config.yaml
experts_per_token: 2
activation: "squared_relu"
init_std_router: 0.028
norm_eps: 1e-05
lr: 0.000785
beta2: 0.98
batch_tokens: [32768, 65536, 131072]
Below are experts of layer 7 (counted from 0) of a mixture-of-experts language model. Rows are named router (the router's row for the expert), up (a neuron's input weights, with its number) and show model dimensions 192-383. Each number is 200 + 40 x the weight over its row's rms, rounded and kept within 0 to 999.
Before each expert's rows: "gets" lists some tokens that make up at least twice as much of what it gets as of all text. This comes from a sample of Wikipedia text that the model never trained on. Tokens count by the router's weight.

# expert 5
gets: "|", ")", "1", "2", "0", "3"
router,253,263,103,205,163,271,243,228,224,171,230,263,172,183,270,162,154,260,237,139,196,208,266,197,183,141,169,265,276,196,198,221,202,172,240,194,238,145,229,203,208,184,150,198,126,178,152,176,139,107,168,151,204,166,188,203,192,144,235,138,210,99,217,197,239,239,243,230,182,194,169,185,260,203,176,177,197,138,165,196,203,186,237,172,192,220,254,193,195,146,174,192,247,143,218,260,183,211,226,244,208,175,199,216,207,200,167,198,181,221,141,209,188,198,174,192,186,193,217,185,244,233,196,233,252,99,198,264,151,199,194,181,140,148,184,232,182,180,194,227,202,164,227,220,220,232,174,163,229,238,185,202,197,153,143,155,170,166,196,197,225,217,233,173,288,178,135,210,194,145,155,109,183,189,178,219,208,194,226,169,147,181,175,217,250,166,214,211,224,206,175,232
up2,243,190,229,208,222,157,154,200,201,146,121,176,171,219,183,241,223,173,163,161,234,146,252,277,281,214,172,280,144,171,220,164,143,213,104,193,146,171,168,166,239,242,197,191,193,193,161,282,220,163,128,252,85,195,222,202,238,173,164,176,164,165,198,174,278,138,191,166,283,214,153,167,180,239,187,219,241,219,172,198,226,218,144,254,242,208,163,148,217,131,198,140,206,205,222,151,195,219,192,233,164,196,204,268,168,231,135,182,227,156,226,211,244,220,189,229,189,130,176,188,160,83,176,252,208,140,239,227,222,199,138,235,139,239,275,182,236,250,172,231,218,131,185,181,225,255,139,200,177,201,186,135,241,136,199,239,123,214,238,180,180,170,175,211,197,212,173,280,154,189,226,183,134,248,192,281,194,192,197,173,141,203,199,144,245,276,291,249,177,271,160,185
up3,242,205,190,185,185,232,208,261,235,247,268,178,180,145,193,135,175,194,201,216,234,198,279,210,221,136,161,241,170,250,133,212,122,173,255,158,245,199,235,253,152,231,176,224,156,145,262,197,289,191,169,211,161,213,137,219,227,186,274,177,171,206,250,187,249,201,193,181,152,198,225,153,194,259,217,138,141,199,154,261,121,161,228,181,221,156,174,249,147,208,190,280,220,189,225,286,189,260,223,151,94,177,247,287,178,134,189,174,212,267,210,143,166,260,217,205,208,162,226,232,196,233,285,244,204,118,237,253,221,272,198,271,264,179,197,240,143,188,212,268,239,231,125,253,253,201,137,155,268,153,191,222,169,194,153,134,221,198,240,157,98,197,134,149,132,238,192,195,192,153,191,213,225,197,207,211,226,184,249,165,260,255,230,144,194,177,207,274,179,220,167,200

# expert 2
gets: ", ", "in ", "of ", "that ", "by ", "In "
router,234,293,150,197,225,179,204,196,148,173,223,174,189,182,149,219,174,192,159,210,230,170,221,175,239,215,219,144,152,199,207,210,213,169,205,179,238,128,195,190,192,233,240,148,179,160,205,221,291,244,180,206,181,200,196,116,241,192,213,251,226,207,238,200,253,181,228,256,192,192,167,264,221,233,210,221,219,205,219,174,216,208,245,227,186,173,202,220,259,216,281,177,170,269,236,227,215,257,183,240,164,157,154,154,220,163,134,225,269,230,223,159,134,180,224,189,173,235,182,192,186,184,206,206,203,158,194,312,199,209,181,149,277,187,225,191,132,231,223,125,188,258,287,145,143,261,248,227,190,168,221,191,219,179,169,228,193,215,195,150,262,153,227,228,196,215,202,229,221,203,185,256,198,170,173,188,211,232,190,144,265,204,197,223,192,180,273,187,191,174,247,144
up2,222,237,203,171,179,209,217,269,218,199,165,168,229,167,189,151,162,152,228,274,122,252,218,234,178,175,183,227,203,234,185,220,232,170,192,175,185,229,237,158,286,183,226,170,176,265,184,174,240,147,244,228,125,209,232,229,188,179,161,238,191,223,280,240,157,184,134,238,194,221,197,177,260,297,153,173,192,147,174,207,124,200,197,218,177,177,157,200,245,121,239,231,117,125,228,176,208,153,284,167,217,223,203,129,236,214,209,148,205,158,248,234,182,182,289,194,252,161,219,208,239,193,243,130,115,230,266,187,185,234,92,258,178,193,233,123,227,305,233,212,249,184,254,191,285,245,174,230,199,247,195,227,199,192,233,224,172,113,215,172,101,225,129,136,160,218,208,196,186,267,181,213,218,179,123,190,167,243,169,203,227,246,225,242,229,135,205,135,262,158,163,140
up3,204,219,135,265,206,188,211,256,152,157,231,132,232,232,272,234,89,237,167,207,184,233,192,240,181,179,212,221,153,190,269,163,163,199,202,230,189,216,249,236,153,173,190,175,222,203,201,238,235,231,262,129,213,183,240,223,224,212,191,177,209,139,98,243,144,211,164,170,311,211,253,190,236,260,119,232,228,227,241,194,191,178,193,174,216,172,141,195,152,176,243,245,173,194,253,203,142,234,190,179,228,168,237,196,236,270,171,153,173,249,266,273,207,178,201,279,221,124,201,188,172,235,207,252,110,242,181,200,267,232,205,164,222,164,193,242,147,229,189,239,201,164,157,171,227,168,166,235,230,199,115,170,254,243,166,239,197,143,200,235,201,132,154,270,186,198,179,191,145,200,214,240,241,119,192,181,210,226,225,213,227,141,238,127,208,251,197,245,260,314,151,217

# expert 3
gets: "\n", "the ", "\n\n", ". ", "- ", "The "
router,147,231,249,202,206,184,280,203,198,195,184,187,213,169,174,195,215,148,170,252,234,229,150,263,229,241,265,230,202,138,172,216,134,102,202,229,133,177,109,208,179,191,205,249,148,186,245,217,245,206,160,164,199,256,150,139,181,200,201,199,153,188,155,233,204,171,228,181,176,151,239,198,217,170,213,184,226,183,198,180,186,245,209,171,195,205,184,188,181,192,245,206,210,271,171,171,152,206,268,241,173,203,158,235,193,258,197,274,197,171,308,214,260,159,204,178,193,201,159,240,258,183,245,204,153,279,186,136,222,206,225,218,205,175,196,191,207,218,199,192,164,205,153,190,289,162,135,109,213,247,159,185,228,193,199,153,164,180,157,268,261,147,185,177,140,165,209,213,215,231,218,214,213,173,184,232,180,232,193,206,203,99,169,186,176,244,169,223,194,190,198,222
up2,200,245,243,247,148,197,197,165,207,188,146,246,222,223,111,167,213,178,238,155,260,140,169,249,177,211,132,230,151,255,252,89,225,171,121,168,272,181,252,214,236,198,208,241,269,250,149,190,118,227,216,224,178,167,134,218,123,239,145,145,306,227,202,206,277,188,176,187,218,246,183,134,257,287,209,281,179,241,261,138,191,187,162,191,232,191,191,102,212,189,160,211,151,201,180,224,202,161,200,180,184,249,222,191,219,252,239,211,169,163,132,243,239,183,208,138,171,188,221,263,245,256,169,175,197,196,210,229,160,147,166,258,173,189,200,235,234,150,192,200,204,211,224,224,215,236,214,212,211,205,231,231,222,177,200,189,237,149,216,196,167,172,177,169,244,203,143,250,149,225,183,164,199,200,241,220,187,198,184,155,218,220,221,205,183,143,181,212,195,151,176,236
up3,144,182,203,238,229,237,215,282,210,186,210,238,141,151,187,223,160,190,108,169,224,189,186,173,204,162,244,214,226,272,204,199,195,172,154,174,154,218,260,260,116,200,211,142,235,147,192,163,222,234,126,160,196,135,228,252,213,192,205,229,193,181,217,196,181,253,192,210,174,191,218,179,235,156,188,300,228,161,236,199,198,172,207,197,256,131,220,166,254,170,197,202,252,241,203,254,191,239,195,199,189,210,239,144,195,246,151,230,171,199,203,244,164,184,271,249,162,183,229,263,237,224,238,236,267,174,266,230,207,211,127,146,229,199,200,214,220,222,239,172,224,188,183,219,174,144,189,143,257,185,207,150,170,199,168,122,292,257,192,249,218,97,270,194,312,180,118,208,152,240,240,193,103,142,213,168,196,244,181,112,185,265,193,160,276,163,272,205,243,151,220,211

# expert 1
gets: "of ", "and ", "to ", "in ", "with ", "as "
router,202,166,267,227,263,202,115,125,229,195,200,209,197,236,241,217,287,205,222,196,194,207,258,164,197,164,235,222,200,184,191,158,177,130,192,181,85,212,200,135,145,193,255,273,185,181,147,203,240,166,253,251,156,204,233,240,190,259,136,188,194,224,182,197,206,278,256,156,203,197,187,188,204,257,273,176,162,233,280,220,168,170,121,192,199,166,162,163,202,201,141,207,229,165,104,206,218,151,312,257,200,197,210,184,195,226,201,198,161,229,155,139,240,213,203,203,199,184,188,155,263,196,177,172,167,186,194,246,209,223,216,261,150,197,263,143,267,165,205,284,215,205,155,222,145,231,161,247,173,189,180,249,186,184,162,239,236,183,231,279,125,174,227,217,250,118,217,242,201,137,156,208,221,228,214,167,212,149,201,257,248,244,180,211,217,234,171,172,210,210,204,213
up0,267,212,184,214,194,162,182,185,186,222,228,259,89,182,165,213,222,278,210,191,157,221,216,147,181,201,212,128,169,173,127,187,200,161,256,150,204,264,216,200,237,188,241,201,184,257,196,192,166,215,144,208,149,297,243,227,211,255,166,165,155,154,191,192,183,216,179,231,249,175,186,198,187,217,200,244,222,319,167,158,172,181,260,235,182,173,172,174,188,168,170,186,161,185,225,151,231,155,196,259,167,250,305,179,194,232,168,165,193,270,201,264,133,195,145,171,222,226,217,222,141,211,179,217,114,183,165,222,213,246,199,319,211,146,266,178,237,197,154,176,274,192,158,246,146,196,213,213,219,169,186,209,181,139,167,134,244,233,171,167,129,174,243,131,215,222,195,235,169,171,293,193,183,177,188,252,198,263,219,260,187,191,190,213,166,255,169,212,177,248,218,172
up1,203,241,246,200,228,128,214,208,154,228,201,177,161,154,234,257,183,224,142,227,222,156,224,287,232,161,267,196,220,235,115,181,211,156,146,190,190,181,205,175,280,163,206,188,207,203,204,98,165,169,213,213,214,164,178,225,212,131,139,194,166,188,253,185,193,198,209,171,249,220,263,244,269,235,213,264,339,215,171,223,244,189,199,200,248,182,259,174,231,127,137,243,148,262,216,256,203,183,247,217,184,214,218,231,189,113,195,199,219,257,253,236,83,208,199,188,183,217,177,203,190,208,210,229,155,243,79,260,139,121,179,232,214,168,197,160,177,220,157,153,218,225,238,162,238,207,227,163,180,231,156,279,202,145,228,200,206,99,134,259,175,199,261,257,217,215,231,227,153,193,193,214,157,206,262,221,251,174,187,247,173,255,208,260,165,235,167,113,116,199,241,167

# expert 6
gets: "| ", ".", "a ", "(", "-", "the "
router,185,127,172,300,152,160,274,267,199,218,193,199,251,236,184,131,133,167,173,208,183,167,223,214,222,247,213,199,178,141,231,103,199,239,168,190,210,270,267,226,197,116,173,153,264,189,215,200,218,240,196,134,214,191,180,186,212,156,179,229,208,227,187,178,167,169,135,192,230,252,188,154,214,223,190,152,171,209,186,230,170,212,202,224,217,225,184,138,233,224,185,213,216,169,167,182,235,163,190,220,248,225,227,251,172,213,188,182,216,155,137,259,266,172,170,265,168,167,215,215,95,211,248,189,165,258,213,146,182,204,220,186,190,224,209,211,180,160,160,167,200,202,199,214,265,159,217,225,344,172,255,217,140,201,200,256,183,240,237,171,167,251,185,183,183,214,201,173,190,177,226,188,190,257,246,265,233,228,180,205,259,255,205,161,245,183,182,145,225,214,241,200
up0,174,145,131,255,281,145,143,164,159,116,234,256,230,173,194,177,257,203,115,271,189,269,188,226,222,207,191,216,283,192,193,198,156,223,152,269,149,148,204,170,236,235,267,199,191,208,229,179,160,242,139,188,201,154,191,176,181,206,185,190,167,237,158,241,160,219,216,149,255,198,196,222,183,190,184,171,162,228,203,151,204,155,272,209,240,137,163,212,279,222,244,194,262,159,217,116,186,234,141,184,194,249,208,214,174,230,207,194,186,271,198,197,149,272,160,161,182,291,155,238,146,267,156,234,203,212,210,174,266,225,192,193,262,162,215,127,248,207,214,172,208,186,182,174,263,200,189,182,167,210,224,192,141,205,218,213,221,164,226,224,152,201,135,165,191,267,197,206,127,209,235,197,189,221,196,218,162,218,202,269,184,145,259,173,211,260,165,268,209,235,191,144
up1,245,209,190,181,219,239,181,211,269,188,191,244,204,203,254,184,245,186,176,249,197,220,213,225,265,134,198,209,150,275,211,244,170,202,159,129,175,150,167,229,233,185,180,211,194,210,257,199,208,205,246,230,272,224,228,250,141,194,159,236,291,201,228,104,161,163,173,229,141,179,143,173,167,152,187,193,220,166,225,139,147,238,185,196,248,173,262,257,174,166,235,202,229,244,214,220,227,148,194,238,216,151,202,148,201,216,125,269,238,211,225,138,224,248,166,170,156,204,235,226,107,160,245,203,230,126,161,200,212,159,158,231,215,224,160,153,150,261,199,176,230,161,216,220,111,237,255,215,190,173,172,246,212,166,236,177,245,146,99,109,157,207,202,227,256,129,170,192,214,191,245,199,224,221,264,247,214,208,158,213,184,155,225,212,260,228,277,198,205,214,217,200